Weights of a small mixture-of-experts language model, trained from scratch on English Wikipedia: vocabulary 14657.
Below are experts of layer 8 (counted from 0) of a mixture-of-experts language model. Rows are named router (the router's row for the expert), up (a neuron's input weights, with its number), down (a neuron's output weights, with its number) and show model dimensions 0-159. Each number is 128 + 24 x the weight over its row's rms, rounded and kept within 0 to 255. Numbers have three digits each.
After each expert's rows: a language model's description of what the expert responds to. This comes from a sample of Wikipedia text that the model never trained on.

# expert 22
router:152146129142101142062149087116104169164138100092100140139112109143138085122116151087156136118134125138116118116119121151162139088169134109106124111128149179129165149124103120161158146129136102081151134112153118145118145145117115071098113135132134168146107135194126127091144130092141123117091131134127176159119114169194159128097135089126115161120148159126156144153093099156116084121147155154119118134137093151135138099115144102114151130168088116138131155147126126153127132143129133
up2:076117074132121112117073134116141150089160089131142130161128135137127135097100143153149098139098158121108125128095113096161145168172091118097157146156126175097162116127116108137146104099129120140089129184124142157143144181164153141095132168126110127102132154142116159118127114122120152138115112147104097132086167138158176141145102061139114167129152126118124133144114161137118139135098122120131125121130124146140101119096087132131131127129158133129150116143157069126175123148144106
down2:116137091146118135117115125153120125136139133120152155131107100147134102139147148116152111130128148148154116115125140094136115143100118116107127122123122107139168147130111176087129131119095123127131120133113167196122178089160112101168169115081098139146109083107068095151134167107126134165140125085111085139112105153133118138153094120117123114138130150102089114125108121140131110115143163125094144113098133118110149155139113118207104127119094131146127128158125054115086159106073136
Description: Preposition-plus-the phrases after verbs in career sentences, introducing teams or institutions, such as signed by the, played with the, served on the.

# expert 50
router:110125133147142145128116134114181184157114094142108114146141103142122116148127141117118132188129135100108140093163142149076166101118144108131141150154145138124109114119159101133141146156117100126119095089161177116143121110092114131115141130127136139148126129178099134174136122109090096107097131188153124111102134140185146142155126085141125109105123120132090151142161150120130108107107186119119160128158098163100171144101098138103152150088121115112073117159158148128161140123127118
up1:093148084084123151132146132068126143103160137124117121117141094128132163146121122099118105138112093133147152120138114123121153130111174144088131118151157094115137128129097145114074104138147128107174111112132107114157128098150114127124130127143092129111115146106097113139113120122099125149121127155119075147111121156139108142133154113100159147121106114134121189125130159064110160109133135144101110173147164156124173130130175125133145162147157084139115143140119171121150046167133101
down1:125152120151123145126169110107162138168116162142130102110123133128120132157085132123118158119143108128111152119121168111115148160112130097098103190123116064103147189132066097073101126106118100132075157119134139085141175089120127105150126103163129129100142126101116116163092110143087145109166128130155123133111141136109097133085131112126138114076129128097161137123115156138144152150111123132129126115153117124110162098137109147117115120164129156103157128150125106093095084116115097
Description: Common transitive verbs followed by an object, especially take, took, taking, using, making, such as to take the, see.

# expert 60
router:166089110146075149114121149130107123151151137108144139064115152113137142104112150157149132167141097097163172144115144134165127110154092156122109138173129130145128123120142120161112105116151073165153123125146121132119108123168172107137129132131103131152147121099144107115119139141104126130125134128138177174115179140130112134147156134094150114119132163141143114120188120129177200172122132153131103114140134131094147152148157122115138132113152140171098124132177126072136137152106109
up3:172139129124112130132157152165114136086124168137116121146097104116084081112123177150117138123152119129149110138152099085108134100122149155132135126104128146162096111142110154141136160126143154145156079103114094128117115102116068105147156134065091123090078117144128125095172143109095103127115111140119121093134129130077136155116099107115122128117141153116122127148108144155097168142150162143132127090126124097138158105128102093103119118142121132156109088175125112112079151152128081
down3:141175078132148091114162167112118088145148121126130126087104123147135165116135102109115174104132141095079123149133123120146124116095113096119138151099115148142097056146110161110139099096139097171058132147081104126089137110138123129100142089114149120086090133126149130151113135121125116125104148155136118135103134137134107148122132115152160112117124102114136105118109132128159161158144144093112094121138147113117116164155128139119170141098191153106139106120160125086104140158147096
Description: Word-initial consonant-cluster pieces like Cl, cl, emb, Fl, Gl, and mid-word pieces in names, such as Claims, Cloud, embroiled, Mussolini.

# expert 23
router:111116139158130090134127102156138092142121147122119153153115131147106147122105164116113128108146124132166084096121130127144119111134116091122190121148122118162115156133120139080112147104109119128149148094138135119145115138065096130157091141136081111080154135154168104128116133133141105080168140134128097164178109138128088107171144140115097140144130109132116142091139149086153123136083140134186120159148140118134118124123090122056134113158124115092097114120090142127081115125109152
up1:091111158088137122126164121160154081160125149114143080150117136123145122124142117102146109095143140126127119130108101171122174119107126141115153153148137121156159127157115104137092136105111130099114173162144112116146130095117119128124104149094148095106147121052130130150082147109138132141150079131131103169126138151121128102159132136064126162152155158120116172143139083114148146113123127096094108131110176122132124112149116133109139135145152116127163108115094144184094142111095076
down1:150097177144129120145130106127129123113132144138174115193113081158093112129144150125099104095156139131135140107114105092154141141090126120077171100151122110130136144148123145098087101117125147093112148157160131107123098130111105147176090124143111124102116105136140164172138117134169096099143115152084107099184114139132103097166108111174083151130103090140152160114073107134136097150102138130128103123131140151112132129101130128102121124174120144142093134089140137142110122105124113
Description: Nouns in road, rail and river descriptions, such as line, route, road, River, mi, terminus, east, often after "the" or "US".

# expert 8
router:088106114109137145161122104096142152111101134144142077169096104089125091152133141134096105165114160140111150171161155128136140133139134122119166121123138155160166127127093107176156160129136156115146140124119101102171142170128109132122175172109138111102162114108175163121140106115104133152155155108148126150115118153136137115090121108115080170119109146134149129146129149082133158146168151143154150135114148128069154132125143152118098110152126124118071157100131149170146116123153115
up3:104164118105138123141102183156128131116112137124147183134105143151122128155149143156115133117078146118107117136108150099086096138158105136103115143148089163124072102151156141129138123102101146166184102131118128092141137158115110129157132168170094114099134080127136084132156140156129096111128164138160102133134137081082157130137155113131157090125105116111132158107159136117159106113131139131130141116138146162080171145122158122132130144133084180120110132114071131115149125123132114
down3:114109120126160126135139134127121133125127165153143128147142115135159109147133104128086162130181150114144147100139112140123100099157185123160151099151151144156130107128149154179168133171138135128108111101118156119120177134148106155106119119103135138132128144084147090094112126143127125123109136103129135087152160102073082125130121128128091136123084143108145127159133159122153069157092147143138110132109142128119109128063174115144064154150132077133135125130119131089147117079158138
Description: Periods ending sentences, often fused to word endings like ing., es., ation., before a new sentence or paragraph.

# expert 0
router:115121097098095131101149135138116119121154097131150125138120148152096127182110172088108128129120117124158140152157149102081086128102144140112122152092144134179142147135098070155134120096169161105139123115104134166125123117141137095142136141133118118130089113101141124091127108141154139161131133096109131114126112116128117116153122135140132125128131183146146118104132087140177124100160112181106140116129066138136108156177112096159104171083125143182084088120154150114128102147129123
up1:123127133129088150121115169159082113130140096125140134165114087165151149140133167134134153115090113100053148147132165097160120117142115171112143093138103093134154076144152116100087166101116117174096172142109123145133124142150148108088123121072161109107160154112109156103111101133160139119112106100141157105143111147139134140092102111111126117128146117130139140148145144113117120139157097070147148115113150118150103102141109162134141150133130150110163131139109135155158125074117117
down1:129126106154152150095122136148161163177113128101106166116150140095122161164125103163154177122169127124123138134077120104161142110187103130099149140167120135101161090108137168108103126145129125124108127099145114125113152139117139132118165149115106067082122155105119154157104091100106115135131164129150148147128136131129127120098149092131159140176157106155127142081102137130103133126105095158125133169116138119118124098123134142089121087148122095103100089086107128123090165127136127
Description: First syllable piece of capitalized proper names, especially places, such as Ar in Arezzo, Or in Orléans, El in Eliza, Am.

# expert 11
router:103166107152146161143104152140182125108102143131136125120107122125164122183100114145166133121119130131130133154155128136106152126185132103057117101184130135108118131096145134098160128119121095116088156138159106133148138162119117172117121141105143129163118102089095093152138119125145166121092179140112091130132172117111110123155105146147148096129167096103143128145128127140138145103084136115134164117135143140168150128110109110131112117122076169118165120166131169124137164117159098
up1:114112115081121199114087121117150194141097113133102100118105151121129148103167160142134165114104124123131105147130136154142134123098068146124123118109095157165128154131124141173144101114120123073152122107143142133125121153112113141094112132110095136108101088112086098120176118180141116130139145102158146104146102157118132150130145134140121107113133141149131109133118120136138109114127130153070083160143147150111105126108143111077099065145088146127105129117131110177139113130115099
down1:122135095100145128073126112151173164117092111128110124141082135137143102101103083139114135126106132105131127112113096103172144146123153124167109116098114115118138105100074084134143169104129093092101129109124093121113130126183104131104105144135122140109088098132061123118089128118159117115133098102141131123102136133131142123103139116139137090127175080176112127114132139155134108128113113078139067124128119116148104091125123151123089133152156133100115143135169148077158122114141144
Description: Verb stems of effect or relation after a subject or "to", such as contribut(ed), reduc(e), help, add, correspond, plus ", which".

# expert 18
router:152145139106122130105100109141117125098080157143124132110153122155151122157093106116096153117153125138158141140143148125107109133142120177139095090109087120152118124153154151142118114111097128106139169106107139111163129106152094117123161095114162148167130136084164143104102108128154166148175119133166114098116145098139085160117082173122137142094096135112121141131114153112144100157105151102150150149096155122155159116101074142126092086146143126090162090127109123138158140103082109
up3:140147072120117143104138135141126144149104118103115132103125144086175142107083110102087156116166133152123129129074106147133137148124111171148117108134161125161110100118178105125135157128139126111158139134124095153129121104158115129162154113192141183166193102132120175149170132115131158096083101139101128103110125156110135096144138143151121125136123127111102166118133136112119108123145162124085117125112159121193142106144171153101119142118131135146131143136126115096139139162137082
down3:078143127145129112133109105125152160140109088149136095103145107154160177070150118155135140130151138107133105114110087145125136099121184121149130163187140147093146124145144165118110116159121137072127144098111153160119138097107095131142117184090115134142139140104144141122096154124151145091106086109129118075132098131144176131094146166148082147125112099116134110132108115144103114154131107162134120085126100114141128118119129102138128123107129111100104149086151117110126100135081157
Description: Periods ending sentences, abbreviations and decimals, and pieces of web addresses such as ://, com, org, www., plus non-Latin script characters.

# expert 28
router:141139134106095143167131081144131135129096163144100089110119110135156103167140110128107171123114121119120103166096155091099128160095095158121122113120156127146154081156144122122160145094131152157166154162097113124180133091156106080127088113114151114161081096128163127082129097164147129128135096118119105114111115103138120106106121140100149106135134083098109151177108142161104126081114126105123096137124132112133127123133114142140131097095147140114127153124124116140180129180108149
up6:138147132118107129171133154160137115087147135144111125176115160103108145104089130146147114138139161119147094164119143144128112158142117147111099125116107129132134137129164120116145134123138142113109175136138114148139125076086123136100123124158111127104105105097131080175089129136102126130127130104181125121184155127078083145089152157115121083103060134117155107141121140163150146118106107131116136135109128118107136102128102154095161158092133095112189125125102089122147119074119100
down6:136154130152128079123103069129143132090094107114111173126157096125160134152108106114161125111113122171149106135110111109128161184119141134158136140143110163104154137130095136102097135100093113154184090119119089111130117142135107153128118117110137150079125121134061138117158141116121153131139154142118132134101133122132153137126182105128163155138147114162133124133173115085118093100176118123155135130150112147096109149137127122162179071143128134130126114143130116155075131149110166
Description: Opening quotation marks, apostrophes and brackets that begin quoted words, nicknames or titles in prose, such as " before Utah, '(known as', [fr].

# expert 31
router:098140130074148141138104137110132150143126112140119056108109122157145159119124112077144150133108148098126122158149173162078127143095133131129153119122152119111111161120106103123130119158133173110140123138144115124193137084073147113098132095139113108105169137108147105180162121150140086109150148130182113135103135116149137133105121135111079152122101123128113171114116115109087158117112163109152127166160129103111147116107118138107132151097161139096118132153165117119151095126149159
up1:147102102128117134046105164091135123121129124114118162085100126148166103162136137160111117084154133111104129153129081095095111122131150082159131133085118157133118151128133137132099128110116140125109143066136149109158114107087118125157126114133139124126132107129118120121130134139169097160148164139130140143129155123145112110105141126116127116115173144092107047136098133155154109089120167160130125120134072135171120119110072120132097120123124062121100122125122131152140107115113118
down1:135158119152137129114150132124175109127130154155134157139133156142158150143133136093163121102120109107102140122157131127132101114116159144125104144138140135128130123140149150139141131132117137135105139089130119139121115093144154172128156179160137111109154107175073094142103128081101103112141187127065156116152128138159094134134115142110109134139146096104121115210145123104135113137123076127097127121172150140073183165166143095156143157109105135109129137139114161138139087123168133
Description: Conjunctions opening subordinate or reported clauses after verbs of saying, like that after "writes" or "stating", plus how, when, because, however.

# expert 4
router:141109130155117148135132096160125153090139072124139158094112139152135135103102129120142092124128149157118094137103099097152109111178144159076138168111089108134148094145129127104134151115156127173142095159131122172158106127117086101127126168105156116105111121109156106167125152119117136126127112105070106135139126161122139170129140116137162137131155094142166152101079114157157133098150119116112120122161124146153104147157117139106100178146137100180111115126152140174136105117169145
up11:125112111126138124113103094137132115139129120111128165138158109150159138136172118116142100148121124168134146164119126112131131105118111140143176118087140146163125142139173124189116147103079138161142151119141124121111121121119118159123091144083120112166177142099119134136091080129088126127164133139132115105128114123184124173159136115159105129130140187129132139155129173082128108093157135170111103113163111130133157153123096113112192097142130103150147079118144132107107085134163130
down11:073137148121121096125130106150136108151142140116122113160137065157136126106148139150124137152119113106133121101109110126125107126108128160130112082180142110125129132159096149079118161102148142117131102081158090157134132137110132146176147166125120122130176147081144142158104142102174115104159136148116139139146152141134152127159063154082108140110123107127155123130109122078128117169124154175141169122135124136153144102125114142142160114164134074146168149122139158111074119126107131
Description: Single capital letters or name prefixes that begin a place, club or team name, often in sports tables, such as East F(ife), Mc, U(nited).

# expert 26
router:163122102131088113114110128147136135145174125107119124135112112117114148126164170106121119119135123102153136141137096194104139121098146175133170099126134120111141119098162122100113104051130187124139144114132108148099116149072098130122119146093108134155119111175142149163151100133149132133152106121101141124111110127178132120147147125160162102131123164107118145145183165108116142156124146170139126091154166107131163139139127125136156141117079131201121133108137142110124124127104147
up6:142116132133138149129144184142110154107114100111153109127077167082142128144170148097141129094125134092107121152121154097140166117131137145144119135126121131096142098126175103106124107158140149098134139122121095126117117137157133099076137184123174104145107103084105172143122142139144109104109125154155092151108110086155132107126139111132127153153153125131132171152152138109140106110138144134115124153184183134112124124119137172124097148110150114105101154069081135126132118069110154
down6:163110089142148149133152146086108103116156097109111105116111129140127112146120122169142138144142098099153139105096143130168171155137165115115140141161171128098172145145126129115144113109175143100078131141161140104134119128133128163072151148115147103118092157151143100168092132146128137152150176146069121144096123133130135147148080165154098160138152141151138141198113124137128120124175139134129120110137097140126080163122138108125149118111102136126101116137109105138134100150152173
Description: Opening pieces of long Latinate words split into stem and suffix, such as conf-ederation, elev-ation, popul-ated, regul-atory.

# expert 7
router:089155091144098117142196147129150167120124124134127131141094107139093139130118116067126120121116149162154084092131080148095101146097179147153143100139104126132130124145156123168104112130121101145103153127157097114104150151106130164089139116152115092131129134163108130139120132091112082133103137098159129128099105122143150112092157130145129134132123130120103135140163137119108157120173109130140137125156122128147134091102116180141145138124087094124129118163123062100092080098157126
up0:127129105111133104093097127119122173135141116116107135095126143117086109108107117144123127107114142144132153110109157128098088138088149152095093134124110155076147134156140108075193145116140114099152105132153158136151138120149097115123143155134147145121117122138131135088118157171157143196156125130117134134129117132123117134188105108094104099128088177178115152113134130107125113132146108168143096137105098121167140106120106070162122117090101127169110107120113128128110164099115084
down0:158128100128117127121088155132164118109081134141106149109082121152107201157041155139174123145137121113141140083118140103146150141131159173119114095144128113147110118168114165124136122138128100134147142121127128109117127144129084083129148148150127149131148118113099087104137134158122144132156158115095154144144145131145100130153137104099168146111126138186172122158119148110112156128140097116134156106146141140178152118107154143194103126142141159118146116147105151132098116126155135
Description: Common adjectives after "the", "of" or "in", especially nationality, time and kind words like modern, military, British, different, contemporary.

# expert 44
router:154117151124169123119108184126118094123117109111155106092085095112191091124112107115113138117152097119113141146144119116134160114121112083096094078081085140101110119097143131134145128121133118099137112139146082130104178117148129102108092102117154150112158111087104149143140161142138153134128116095084124101146133123145124124179103147093143088108108107154147105167106150118133131073137118114133143127092123084120149149169098117157104101110132136111111132100147127134107103150150089
up6:122144158131154128092115146150114081147139158098071109112121149123176114102111126139129117107138132126136122163122146119126111068074093107088127086111135124147090134080133141139104154122122136091117116123128127105107143110093127096102116194121130112125106136145116131121161099120173121133175162116150135155132081154094135094111101127106126154148130141101145161151158142093135140115150073096145184094132102115155084142111153142118116135113130149101090094122098123119152126112143120
down6:124119101152126136096116158076126120118084114124125093095103169082135140109112150123130145110099126115132111145133135115144110115108148154123109112141106127113102110112117095150149093135114146134191137145149087167114175105145117183155158120100145152146109120109066168083143101161150139140113142110102127125123122186140107150133093151101136146110103105090165126123135161117142155129123118099113097141127134180151087116145114099135109127157152106188131115125124163118160106149168125
Description: In, since, commas and month names placed right before a year, such as in 1941, June 6, 2018, 9 January 1897.

# expert 25
router:167090104136153154138145138142115124135174124081084123135110090142123120096114167141135152102145134110115081178093105109114094123101082148112103134107130127164152114127146129138144128113148112147160089134117136141134100133133127093098078146154168139168123089104142125091158111164135148134125091095116123167132151188132115113093110118124148137092151098101111103078129083150099127089137149120114134096112106145132127138124117098119173180136139144113171144137160125151132104114134126
up6:125172117145154107155141155142130100146128169144144122165095109128099111117128121136133140146141112156168145149108145094122133156107122115146154096148155102162156157094131147186134167107140146113093188113145126090100163155125126161140103117071132140115167142166151153145128089150146109133129105119141125169153121147137129123141156151169112125114122141106124133123113167127131095126123138142085172162096132119143121129033163096150121112115164110080129114149140112117133102130134122
down6:141124142113070181156136147093097144122188128147100097179103115107162150090150125165147133119139117188141123150095109138138129145113139136099097089154150150108163130108130116125111145134167121147110145107153150148115126090111155120125136103134128113115108089127137110125126081161144157110151107104126122124174141129090126116140149124130119117120109125134092105126146115194085107151083133188130133083154108130125100150096163128149095152141119149149135132132142143099133116185116104
Description: Capitalized word starts right after a comma, mostly the country or region in place names after "born in", like Lagos, Nigeria and Estelí, Nicaragua.

# expert 39
router:128128175159162109135105098125093110151087095162123126108145115157150124155096119171094164106142098110144152168141138105125133119163126084117088148134157136089126139090132107102147115139123122101124125163126093153105116083147108094105099112097147119144153155075084128128106154139110177120116137113095117149121138102127072133159105164144087115147158107132150120124119156120070118130142117118102115157169135116173146135161102180150118137147094139112154132129105146138109116122113136
up6:122119110143157137106165135146118121123111133127119144133086134131115083141115140140108117114196127102135142128145127135149133130122109092108136096123101128126153129135150098138105108133096075132123106127144174131116117130102122133153111120096122122118136127115125144114120154163160116100152146081104127146181116103102137079127084089083116114080137192179121180125138116153142119081093137128134117071087096165116077131109135158131149131125095117149143151118110118102127121071083106
down6:120161132119146138118142148117121154140129102138112138105128151118164116188110148146109136103151092125113114133113130117129144129138159122146074148152103148141113139074097129094192085117127160157124153151122107063119151087138091154153101132080168116135128122121080135136144121161123120148131130132138098195142162102151122104133079168134169119137122158104130079129127179120180118158123151109115133147125154120149140121140115122143082102150105149112112158145112133122121088143131119
Description: The pipe separator after a name or word cell, just before a number, in election and statistics tables, e.g. Roy Blunt | 3,085.

# expert 56
router:131138137140070076115119111142139143136128164136147101160142168129136106136078112131092118154133143135111148107148127189122142150121114149144142159152095101177143080078116130132156159125118111124124100156112121159165145125084113133137129153112087129145176117196108118097116107129150148102114129158106148122132117164127100159138155128143131142129153186133101141136138164096114148151114161153126127117143107117133144138170140108104123132103092152141124127132209124117119145107127170
up1:161093142133141109175092153084121101172100149114128112153149124099127144109133124118115159122110131124135151147085101168126124157146136138130118130157160138144115116132140166089162191165164149112159154154141092146123122159112121151101112129095122145145145146106130143149134109075146116140152127151164168146095117161154136180102101141097114149113114084135185069135150120114154146114155103116084139115115117124130120159143192138106132142154136138119133137117155149115104114101150106
down1:158186083157111125134092133128116126161106155122119176109155136139118092124111063120132139132131140125115120126178115146122085176140117113179144063133125109160127101115135120117103129167147108115157152104133118141122154124102099180099142170101140103174141122156158109150140131148081144111123140139173119171118128144167087127118114133147149089113146114109151137150105146122150116157086145124126154141071141132133120133128166121122126112124144100126082131089114143106129135112149100
Description: Short opening stems of words whose ending follows, such as press-ure, sec-uring, cover-age, pass, mark, port.

# expert 47
router:129142152098111121153142123137165141084121088119126140143156155130124094086124143114165088153120113135097113127098108100143134142149155138138166175164074114112114173137126167111134096164139150140094076089123154150143152145127129130094203145150120124162169118155112110096120093126108147071101146143106154162109131130110172146094146125126130145143153137148094121121101130125131104116134107151100136145132111146119113118129152132147093133109082130101129136158091144162092119120155165
up3:149158148174142144145129101150106130136109167137132132074160138104124143175120110095109150054120122139172122142172105127129109107146107136156137126132145139130108158134135140125094117154133125124117152104136180122126131125112138100086097128155141138113084123129139106090112129211164134133149108171165139111131109116124148082107131140179146113121147174160098149097149130117117088118137097121135154115102137124111155133169139124166134131135167120121142099142132151116113180096098095
down3:141128161120120120155126165173131123114104105142101117146067163127175108145139150150121140122155148116137130090148073169142154114098139169111133121139123122117136102113089113135159125132173099130110190135122111139137116105129099106096094129131118119141103178139137088153134132113134145144144109140154095156195152115123155102167124119081103182138149120101121139144149111172141136116142105148078118093161156144118142156128121124096115141133094105138112173120155137119134083105149116
Description: "and", "or", list commas and "per" joining items, especially in sports season summaries, such as yards and four touchdowns, eighteenth and final.

# expert 43
router:134085119106138162131094142134126115104101083139114147113113116128128109127133121105166090144116150126115143127138188138152143137087128182118099095126103110124122132112085109099110129170068107117113143144103136112162094133129177155162123123095124103139107087078108099131090127134175097155139120167113110082140101063131134126109153112161122136106109153097091124108145110131142105150177130132123137135091121147100106125132103129143148133130092098096150130113123078129109120157164125
up0:144095101112107157163121145103120130160131094145151139132100168146126164153139129134121138117126136167110148131146141122167152101086150133167119102085108159153131107096099136141165158129129084130103153106111112143163139118143107140108097104077120094124124149118130149179117080139113137143090128132130112124134123100119145138052098120081097161142127150093110158070139118133135105145108125084102177139136130081128134109139151115127148160139122180169134117156148116143163140124149121
down0:141108112116154147150111097072129168098106170080147141104117143155115149105176123108133110121076103137125152121085120133086078163145177091131139150119147138153136106122057184160141106110093141148134142139161151150083134113145083120144102111155107091135132115099131091106106151134155141111111113138104122110120127155135114164077123140158134138124105157098126121137094168139147150109152087144123110131103088132139103130109155137112131150112140130105094149140146141132129136125151131
Description: Final word pieces with a vowel plus s, like -us, -as, -is, -os, -ius, in Latin taxon names and personal names such as Mingus, Canis, Manutius.

# expert 41
router:131156163128119105137087102114120131107091130167145111085108123151132113126149133105139142099088167091151126142148144110110186157166105121110089155149131130096113124143165124096164115162139150161119148093122107114120115142161079149091087161098148086111157148097148135124105169151151113132128118166106106138127110098115105090125114092106101124145162096110110138131103148105117106152130105084138119139121147097163162181089128132128106156139161125100156134115116126147090143145119159
up2:148120125167143113127152118090123130112110105132120165133089098133168130121085138149114166152136121110145167125137122139117174116167106120100114137074102128132103120128178048110140143082174120100138099105154138117145129142111122064112088108168100130106125132124156117096122149072113124142187100122101139138144109102126118126113154089103113113145133134178084134110125160097144102142122144127147122150142126117106115109161088154154133128097102143167109116121127117133123118089124119
down2:140129146139193133110153097133133130126131118148155122167136155068124150063113121110146169117140124099155116140191103099131109148125111071118103139126105110092114155095144160148156118165136134125149092143118125139074106082097151160103159143117121111158154160101125163115100136176116153182121149122119120138146131107102111116164119107116103144139152100109137096165127117118113123132131126098130142116127172152142132165152115176132117103125134154132111133121136132106106167091109097
Description: Currency symbols and parts of money or numeric figures, such as $, £, €, US$, the digits after them, and thousands commas.

# expert 35
router:141147117131158161092151124075155134123115070137095117112120114090105145152130127110104122139123148171121109108147162092081135137092117105136138114123164128098108127095134104129128169133104162112155119082114110102158127128088127147131142175157126109151175117139146169157143139113120089120149120138130116159125149128121135180097116123163166101104079118131091093129147168064147121119123147087153132163146124126121156095132108168135157127098114163112129130112139111124119144169133165
up1:127104139121128087062134136120098126102153129157118121144160137124126123115124145113086110108132160124150114136147111128111126127139119125143177100128143140134139120136082110147096115156109118132087140086140137125112118116141120155102110122146146117171165102113148152144112178132151124096141090148167159107127149132122119102123177087119127160110132164101153123121148128103061122134148079078110108132141097116117100147152123163130135137094135096127188097143121153149165121187179084
down1:112167179175142126145141144149116125171119130157111149170101125086140107126114087117130080097137137138116121116123117109118138124146138092151093141129139138097125121105117160093130130107138110094113121119121163118125119133108095132139104125120158148143128166138076142137104121092125071107167158156107152135165126131110125137167161108129106144154099149089142147156076192097090146163170102149115142144085114131125114150147113123123152157171151099135180126154148101163118147135113123
Description: Verbs and words after "was", "is" or "can be" in narrative prose, such as died, born, began, started, located, just, remains.

# expert 16
router:177145134130137159120125124132134140111124184133119105155111159115130138096101150146119105130129091126154145093130146105106103137093083143116123138077102105110128076124134133082137138159136167144168168100111081148114147161086119145122176138167120128092088082182151116169187131120119177128135126134126135117114083136123146123146131107125139130137129162155146109161123128119086145137113101105144107148191129143108138147124142112125113123098105084130117130128178165121132119135127147
up5:097105141117136159113118161118114116175145126119143115154155140161132114152124115064116098123119160118123084151117152141155131159143151124163171124146171121146175098106112176132152128115174115117112129112160185112131142107136144114153131140148077132116165114141141136116140105148083166122134144113107137105156102095125161136120133106084159156099125127138137126116120102144123165089152118120098125139150109106147117141151154128113092121113137095121079082153185153183128143087107134
down5:165141115123163138118117165106149093139144162123132141115125129169121132116150120120131141121074115112105125164092112164146120142133093107104170163118149082151093104122110179129089099139155168111130139110137164146100148157156146131167152120152089136122122177124144120103135138126121126097142162122144177110162093156113145146132166149138135144080108145118163126128113101161151119124119110110157131154184151153165115122136098141128146137155097064157128130153117120120167180135120138
Description: Two- or three-letter word-initial pieces that begin longer words, often after a hyphen, such as re, se, con, co, de, in pre-selected and overseas.

# expert 14
router:143155185109152123137182113092130130120123093109098116106142100120134081088130140104111123109160150092099130148165168094157123099101090138174098126144090134097137136114157135161148109130125158161111121067139123153131104126099124134101101112137166106109135178097106092123154131133087165153084136154113102127135145146103133145130104122120154176139139099136085120116104161123105112103106129105100144115125158145110120134162073150099103113132105142125142139105148144112085118123116134
up1:138118161159135156144149138172124092122106147088135106148100133108135106114120125095053128126120113147123125128124152136152091113075103151063160105127114114162094125130149137125094169090113135096137171099108150164113101091162131129125147099151139138111096166136142107122111095135130119146134133103128117134109108114101152165119121112134138101121148170134131134104097137131131153117085176129170188163141138091105147111102085137143135127144141142072141098117089139134141151127159125
down1:093118086158184123126166185147144124127107145112091146155101090139106103126127112135126131121189116095092098141105133135146110170100137158159130106121155168158177140086173119113151121152128137125148148131130095109163146090113119102150119107118148129108167128120144077103130126115123116085114143139136113107148124134086146118178137161074108120121132122122127115151132123147079152154138143111154128122133138147135157138099089118106085121129117151076131117101164128121102097167129122
Description: Spaced commas, and, of, to, until and other short links placed just before a number, as in 19 and 20, 03S, 30E.

# expert 6
router:139090142133130097118104121163141120136123152154142150137160131120084144079084106115093133108113164122111111114131117151092108098163156162168152148163128145119112176123146113107125115141107113117139177125114140124106128118162115143149162175098098146142093167124146172103135115140107134083147144114136151116130186096126131139141119113155118107119133118124100131141141144094138138159142149145129097159127121073135112165111178149128140112118140113090157171146084090082134114098148183
up5:166103124142113095124127075114187119144139123155082134152120103071135137086128104132122124131117148083136143085123134146134141131148112148142117184156147140134157118165118132133115152154067138120122103131126067116141147087096133095145117094125141124132112156101113083117132139125108133103130180134126163168147108108127129106136139092127141153171151153161143155139125125101148119144157127158117095157123136141127148128144165103076132193152089130131122143112176143128135124119135169
down5:131160122114108113120127117108126148098104118131171118150116128092148118164155122071115121121126119136147136109161127128136114124111120091094131089101128118126118134151129161119095138122064122136167099129130175130153163070142127093129105165096161063131176122131143111136138133139156096163141147053128132151126109159146137128122123158138107146098125158154147115094139146151140112132123114112126129175108116153114106123114120128111085066143119107174093117138156153145094115072129136
Description: Column header words and their word-piece endings in tables and infobox labels, such as Date, Title, Source, Goals, Years.

# expert 5
router:150128135143158090120118119135168128117092147139151125117154096149102176138125106091115122152135148159089136118134104095111118095126178125156144104157163126115102153102136128149116145141113100080164122135114133102120087164150093132157092117117115126105157163114154172173129145145159128107135144160179153150151159128122139150152143112149149119109141100141126094118103123095153091131154126085116099170091166138098096144143141162108085102177129124091142124107117139112149106148096100
up6:133132136129104097152141084080145142147127097112118127120158114119113155137099127083130130165159152176100114077109131111111144102116103152150135124132128106131122149145153111104070105121135121119126111076148139103143087125144106111123108156108131158123145152112103147149188121091122150143108139183146184152146145099138149112126144124138163134130082155114116170093152108072178123132120125118124087133133160133096103127145090142120123117129098085117102074130131100125139129086137148
down6:082129139148146141141085133158136137129116098104114110123128112121158096112113111131094152139134128063095141168144152136104148108110129159132114069165071103141091126135179151146126142105089169108125128088104090162122131098148133099140149127132111096151183143128101153108131136126119154138131093079121135111118159161133101143146141130167172113130139133112136136137118117129119129188089137109125129145117114118168133139091102099188115146145141140095116163113113137122071115114140143
Description: Nouns in TV, broadcast and event names or dates, such as episode, series, season, Day, Sunday, Show, Hall of Fame.

# expert 12
router:141145137136143155179101126124127136097103135141135161129069092145155174179097142147164171102115095117121176135107145111139137144148130114119099127157124137097080143135137149072171129160118129128107179138110112092109121145137127157158106131126173093135118106087104092104135138154143133141143119101093115121141159143147065123151116140145139113112146122122138118140108157166117133129106107100117168109120153151145179157095113102144132108106107156125136125138145176100134169110096137
up6:161118089077094130136125082123115159125127150072114166123131166153144117103144140140101112128157102131115157121121129113143086151134139170148120155137163105099150131147109097128135114154093158095161139138136148129110128114103189143139187161130100175166130154150138127131141106134139143093203118119108156123105157132151117128159115116126108153148104137162089150157171134149098151130122133130172169091122116126111143122155107132110130129129116124168160100102120130150083159142121136
down6:165130122137118141134110081183181112096109099129087113152129156099188124123127118139081159149119177120138093116126145169111148132152145129105117150106088104084123098150130111113150132144151112139135105146163083122091089116121118111122136169119112108166091130149177124150142124109129099109144158102100164133090107141126097155134127145140160119167122165131084126140157092121144138138135123141116146126084141128151162131164115111105111145156166106084148146146128099108112121096112142
Description: Digits after the first in year spans in politician infoboxes (1969–1970, 2009), plus scattered function words like and, to, they, not to.